Weights of a small mixture-of-experts language model, trained from scratch on English Wikipedia.
Size: 14 layers, width 160.
Experts: 64 experts in each of 14 layers, 6 picks a token, a softmax router.
Below are experts of layer 5 (counted from 0) of a mixture-of-experts language model. Rows are named router (the router's row for the expert), gate (a neuron's input weights, with its number), up (a neuron's input weights, with its number) and show model dimensions 0-79. Each number is 128 + 24 x the weight over its row's rms, rounded and kept within 0 to 255. Numbers have three digits each.
After each expert's rows: "comes after" lists some tokens at least twice as common just before its tokens as in all text. This comes from a sample of Wikipedia text that the model never trained on. Tokens count by the router's weight.

# expert 35
router:119151128141126117135094114141111141140100110099127129116163109157122117122049104093079106163156121083126156080101135094136118146138125175133160103112135128106134147105143121107109125183128129139156148096113142111152104116121156112141105105
gate0:127107136109118148135107152123151131113131106084121122141174111125101096152147169118153088123138106150124184132164110132121150119162154127164096106115142132114130160109118129133124133129135147092113122107077117159091142120094142162127092146
up0:092148123101157114158138140108120107111140154132085157108096118136137113124111123140107134115098161118139137150094136127147146165096126155163152107131136118127182139148124105099110152133114171154135121119154130104136115132128129151114137157
gate1:121114174129167132095133134144094095117133134098147142159136140114115116113104166155095126125148140074122127122148112095104157162158144148140123114163152118111115115145165133101146076165111124118100150166102119122122142110160143143119125121
up1:111114121155123166108168132109118093122192130084107141125075113135125162169133151122142148133117099131119075150143153139127094136123112150110088113160126098122140120090128124165136127121145116129153116137078114154104126133131087151128107131
gate2:105138172151109120143093128062155085136119117142121137193151138117123117160113110157139127137117133110146109123089160103103126150160148127144163142106087120132107150162085070128135142130138169146130172124163133155109136133143159130148170106
up2:129103119097134114125091125118124118133122116102087127196076143085162076126171088105136138122136165132123153123132146128159156134170114145099114081097120126093122140132103125138104101146116161094109123138136099182148157126114115081099140138
gate3:121161144108143133119102140123152105117086117131090144144104128130111128101140096150062119114097139097147125105124087091133156127129152150160135178141101156149160160141197128131123102131159109140122137114134125106124134125143126086140128141
up3:149134093126125162118121088132150118137125118127152132191119081108089185150122139110111126139106141151164112110115107094138145128143123111126177116147126128178138119120075144109144102136129131112137127149121172131124122149115057148142141151
gate4:120159102111136153066135162083158172160151156115119125129131133144125137174099107089111098156114101106148150122086143140107117130107119133154124129135149157128159110127103140155107132108121162130176137158161138119102140079133102154112089111
up4:131163125175145113144117095119119120103159155120101141155092127132136136133105062124151116147150180129138133142139153181119150150111149130162141114085130158148105151150164162081156113155124195131092135139144108138146121123098085130125121129
gate5:131116145123131103107057115109127141171111097111110095105142173162179096137149097157087124164132133138138127140170124161096142162133115126114111155121145110084118141156097123115151139160111108086152166116136163090130115132148108140135155110
up5:137106119095079116088118140095176109112125131132110137122115152108097109122164143151108121101100128132200159188161166168123109096099120116125167159148154108107160143119132154155125143126159103113141106121108082113153160130093082139086180108
comes after: " the", " a", " and", " to", " The", " his"

# expert 36
router:131160171139132169153090176091164149164138081139143120142107092120073125112107095133130167094145125114128138102121109090144125088125095125125117120116116137123151116127155130128180123136109139109127105137149102163160145123106105111170132107
gate0:137122145148137102131150134137132149144121126135108107119124140112147133142118151137172137145095107105147104178129136058103148083139135119163139137071141134142113121065130149123112138117118131127096146154100092174086120134134112118163164119
up0:161065132100154128138093145125095120116124113130113118132110126093180100111132090123099123066146123157114157158131123154124117141058068078117119081153130107134141165113106158109139106138124128119130131151135157144135178129165159104137173118
gate1:150138155129158111132134132081149117114106094130133138153131087140076167138108116139153118128128092136153147100120119132113139071116114136109147157138106113122146120105112095130135068134102167112121155113095105119146130051150115124149121136
up1:106170119084149127126121142112148120100074108145155130130137165142110093094184131155111128144138105138083152100098131134110122111104121089125132131152185088116141113154108084138124137130156127134123104131075114142098066084142113145129118166
gate2:143127107195110175131129122091142116145128159144112128102133109081146118121120126142148135123075169126137165135105111085118185145111141127160105186136177137126136164149157097125146129102161090137129143134103123123144150165119141118133100116
up2:120110096146141144119112085139180127107131118151083108096121093116112096136165135089086103129167107115175109113126108119118157118102096148153119160134161137128150150089152123126156131140132164158143166147165117130144111151110183147145133093
gate3:118123142134141130102145133160135148127137086134113106085134149117117145084133111096113170115122132097107132119069095074135176169135118114133146157150147101099131111165130143137141142088144145102162125120120122121093124082135112130151103121
up3:097146146125156149155120104113077110122137162113164114136163132124119137156147151132156134078164140145136097117117137125122137120078103196155144112177138077130150121133131126123149125085085161098148117120118096076117150162071137160144143083
gate4:140145110122119169133094128151166126095138115149135122125096113093092127135144134139146124116155105074128103163123125129117126118122135146161086129114111119132113105133134085121135137142152158155150189114173141126130138098090128160167170110
up4:144139141159128154123109106165163093116116082140167136088100102108125109086144077122129128136124150134141108116143134123132156098144104154158100094127118122154118151135156075096144156147153123120100105154140127114115129130098164094094146132
gate5:128145105095142126145132142135112130131154148133127180149098089185161102108126135109151165123110114134156148145140147089138128128140138162112125139145126069116139104092100091087114161154139121139103148142133153116141148139101107107185107163
up5:158121106092118126063141130119131120154125169146118082120092100114132135123178137146150123137133150118121096167136083148157100165110089130134126126156122142143135157162148107101084108173130132117130120152138126095089119145108171133141120123
comes after: " the", " of", " in", " and", " a", " to"

# expert 0
router:130141141138147131151122108107111138095167110121120142115177132146112109116127124139118104129139141108130130090101076087141165126119120148172112128174110161146165148122103126147131104103129170107168146091154131108149144131139147116122138071
gate0:136112113113151142157108165096172116179105120117150126110102131108154154126144121165102143116122186107127186137072109143130138151151125143110076134113088159081117119202156143149134126140097136085151164096129093162123133137181141108126151124
up0:134098153166134097104086105165109102148174082137131133134151119159125121143141180115139121157127143128129096132141102094090137103115188152123157145121068139134119103103139130127101095131159099145127133144170130163093106189137149149161113141
gate1:184095160141144147110155104132099118133185133118107125119114151124138125119119152141140086164122139097126091088117114084133116111127152171136141145115130140132139112118147152144100146139159148172152153102112134132137143119082121113147187154
up1:101141139148124166138118128122098124104150137147121142099137118092162129128124126125181131161135153170145176171108158133146133119091123147137109109155131115098112107172111145117121136094093117132101133171109098165123110130118123111102095158
gate2:098158118109102113094186122086146128139124147129131129124139143112094101102151118095154111130113137159133171111156092139119147125130097091104146137097140129163131135158122165127110140151108111141116167135139116107167149133127102112146175190
up2:124135156091162146178147153133090118129125115142140135129128089154092133132114135101099150126147157112132118073132147089149122153139166128148153141163112107073175131113171110157127165138160110105135121158147150112131141125148134174169143147
gate3:155111125133119136127099149119123104127131158140143130079131164078145065148173148169114110114139157147124123127107119087084139131095141136132127172145096126107084140105100156128124102139169137096136100169133136122137192124132127142127113138
up3:102120104140110066109150134136099149123129120151120104142128139136147130124079084100132134102136109140103171169124133114113105136109094167153117106150146127132163084169130133163154128125129143116161120131095098073102141120083120113063055122
gate4:155130105113129149154086181098155131122085133145149124149142127171129144133133148096138158130142129141126131098125107132116120119141113159163130147123120113102122150105161118126172116123142157129094175161088150151123147118122136119159130057
up4:116123145090080136157114121122147119165156097170119133099084140087108138089111101103155182145142114097129104100171094124119156144100124143138072114118121119124139168116154143127146094132084082096120129138093149160138103140088097131125147152
gate5:126132121109105136135133121102134139144184093166134126151098129158116104121118122129154122107134135101113127113138100106105142111122115122138132101111126129107139103124136140151116118120098168110185144095103126161152154158111128104150146167
up5:162143151127140132129100130099136131116124151113116128120137149144168110155101149107149095097172159158144111125104167115149081159170076088114139159167116116125133169125127170147119107155142122153141108137135140122084097131137183156167098125
comes after: "\n", " |", " (", "-", " \"", "|"

# expert 23
router:066180190141190147133119109129143159176103173106111099149148107123096087087122094096126113170149152100135163115124101088132086111143098155161123128130140145108122131138139088142132163161106153165145143122111089115159108129148107144141141135
gate0:132129143118171130119155118153125163123135134101135178174141168170132065119111125115093130176134097112099124133106100116131160081140106138104178112064118102091127117111107128142139128135108129127126118106130110147095164118140108114129143100
up0:120119143099199163138117117105138170152150141098082124098142101120150112125130091127121128148135115099160127138132134153167120153127156178130140123163108107157116114116114136117120123097124111127127152110120128154179128129115114182140057156
gate1:163174146108141131153140116136144125122123197139113102111083090157098087114162136128109082147142109125110119156106125118142122142159115126127092135137104111150141081151189109174143117122061122136124115129129126109124092118144099100162124143
up1:105146106119169129143136138139085111160177117137091123139158148106131148107128127160106115105148103121119183115133130140099126171169138108109165123143094144113110175091121086154142153148127119109097135134105146174162121120068126123118126119
gate2:166128174102180149084096126128133124156130166102137095173142129155163125118107137095075134111119134101104153128098072129115155128138122126137131097110111140122146105139172127134118117153126157119138146183109094149150128119141125146102103107
up2:127121111145115130128115117115140139117079171093095141133116114067165133109115143131140124123141094126120093150129092140130112104134089116089131109113113088115138121145125118127033133131132116156140080105162100134072118110129080184131117152
gate3:091173136092099117086086107164185112126077160100132126102154151096115085122110114147108112158103105132156135099105105125099130124127159174111120138138141108167153120106132154135106153148156154166151120129148082101125115141135110149096149138
up3:065154119156131118138124132123155114132139122113132133118155100127129114093134113114060131195099127171119123133136152128105133135139120138175113131176126127146105108144144181102131140156114163115165119099129164144172150122140084100123152157
gate4:138177124074128128087163162134105178174141138139160111132137121099084116080141138140181084114110128107157114123147120118081121174128091174101139164148112119125130148101120107127146107143143162109124119136126137146152120101099131150124110163
up4:175122093100134136098131108128113156148103137126124127125091087129166133098095121106141103076132125143134147105105135122139143130128162142127121143162111123135150142127099062133152138125140115112114140104109124098132139116146109158129151074
gate5:089168161091139134144113132168144110144152140135137103140157119122117088134088096113141088151142125118129142100139168124041114170143092113144168145164120096125139113107126118131126104131131103087154126127139134130115167092074105150123117162
up5:138100120165108107117101112131149128096161136108132141152100108130154114160134111113136150147127166137132107135157152139131106117139109094086139146123111109147098142097159122111111118117090137129088147123179152124091132119046125106139147093
comes after: " the", " a", " of", " and", " in", " for"

# expert 47
router:130156112140101146161139203128126123118102084080105106138157103132163127123159150102125164126138130146142143109090149083143131143129137143147170150131130131096129106143149112122140064124114118130110130100123149115111101125144161124123126090
gate0:156134132143098153142136162127107143158096140126158108153149136163165136087113154106122112127134120118107152132148080140144162137137102154145117192086100167110129099149109127120134112109127118136144132151127120195125150164172153151114116136
up0:146127146122120151157141102082128082112137170135127112110137106134127135120139127168118133135137135134105149134148131092164130120141195125113144130077125150079136101130178124147133105160072111141124120130109108130127136126098107151124145170
gate1:097083126084096151163117113086146144138118102139099131073116149141172136143102158122189161128162120152110106114139100111170134199122107155108115102121101080110089113099105154086150136131139136128130125107137133160088131082120153129150131114
up1:143095107122144120152151115168107109093125148140109148134127110102093120122092115137111115112096118097113143177126137146141143068086155072078149100122155106125143102122161142151125089134133105097097160123098107152117083110104128118181109118
gate2:179143103177136092142169138115093138151148147083181093091084132131139116128118136131126119127139172156109114106113162089112137137129102111105114155138142094102150122144131138136137124159136132044146093123106136076107116108131114114120126105
up2:123087169107133092118115135148108110099148120120119154114162121111153096147154111086104077124123108128150132146123116136122117092073155117165101114117118136114134079134156165138110150120135155136173145115130127142125128125109087148153110131
gate3:085171156092110124142132135092118108134165095089121157187157136141151125105147119138143146114100120113123099126138144119116125134111132118183149156144109121093142110082170156113152132162121073121147181123113163145173164110126154123117140111
up3:147105144103131141161140133115164121130134126152102144133144121133074140147093135137087078120116099110100148121166156114138091120138069147136146110096096068145140136115119106138123155073164112118157105161130136119123085128164124146130146148
gate4:153139116044084128148135121186122126100136145145154075067126135108092122111170131102112134125145158143124123122146124146159133098102145111120093135129152154161147120150154096120127134079159137181131116125133142112079165138102142124125131103
up4:139074144095117113140140148115137102131150095110146099131130148102139143170158132089122154109129134139137145129113073149153133052175168142108102159151117126132151154146145127131123132123145156155200128099149099143074146135143130075153135155
gate5:128143104115109132133108178168157113120108132149129131102130127116179148109122140074079103097139129124140110084121163089140129147144133113148146160102148164111139109118153104140177120105119092099117138139112086173167150152135114157154119119
up5:136160129117122122139151154145141167121160139123148142080128130133111137128086111107140160127151141150073118129097116101139106104143148094143130125154127117126123113114137145114174111135149168198118154122128119135139164137134137185168121104
comes after: " the", " a", " The", " his", " first", "The"

# expert 51
router:130164136131160103138125092096103114132138150125145109058156159118155133132125145178159110130149136133144143176153103114160183091127125144129137110111113170117159132121126096128128143110106106114176079112140072128109103095165110142107104167
gate0:084108134137147165088132095109105145131113141153179072106116144126165141172134097190139111130127123132113114094146114109145153116170143179192121171140130180112094114104126155137121154105149174123140105131162134118147106112097140152130150089
up0:100159123153167106067125114138144138146143102146152086115150162122122126142106125123128105166146142127112127099158130134157095158136111158125142130128135167145132126099103155130117135101177125067100117177141168127112127136163158140137110142
gate1:111129144106118097118120111151148110187107133126156125151096145123164135138150105116150121104106116138130141116125099075126109118169136094098108162082105141115133106116161142158114130142115097111136125119108135120098160118131116112140154131
up1:161135099142143126114121138160092118117101098154108160116150125129136091149146099120142100157141129139121099124177108105129114118162137144135101145118102151147129133130156139145100159162161104084137126083088144120064141089162078114111159119
gate2:157114100091127168117124157121142165129191088122130133102107119142148145129169092120073167136148157115149154131165113149108107088137162130104128134126124133109137124162136088090116168132112129152095147155132146134155086101108146143123140144
up2:114087109148126137143132161171106107135106115157170097189150086114132121140093165160132153111104186120107108140137109112164123160097120140117119113180093120150125122150148118116119118133086140172165141143102149143109128091145143120114157112
gate3:171125144127112162154113112140119145123173154138117112105124132159141177184101086154154134104143108130151111156126148171129122154125146147155123189149136122138135107129119104112167156123135185143120175091100076096088141129124119111134168138
up3:113158162090154159127149102119147135144138126153117094153136105150139149099103136125113115090121142118162097116100116102112136142156080121119140097112120146120127140130132131151080114081100123110130103092153148121146149145124099128107134098
gate4:137109192125099106110079134159110096180169115127169116109150111158111136126132132134141096133119142122163165158093098130134085152111135157119153139174121123116122102131142186148079119140160119108094101138125150119118118147140120154108145137
up4:140182130108115091079136149116130138154154173150127147120108128132137113135120078143131101093154127124124146129030149115146125114159125133140142126156147118163103155131141159095125138117117116131147110106154104114113116142121156136139099142
gate5:111156107121125102149156133147103134119125129135128199136074125128120153140108144177136149162098136121100122120118117093104142124145168132131146142111148147129127109059127093125104139147124138141160107112131095159101130152142121136080131145
up5:079091144161141120157105119119114145140129147107122150160116111170109121139150143103093153113139149133144107169130143139133102121116142117133118096081134115106150111153160115121120143096158138106104133134132102105121157164150126160091117127
comes after: "\n", "-", "|", "==", " was", " is"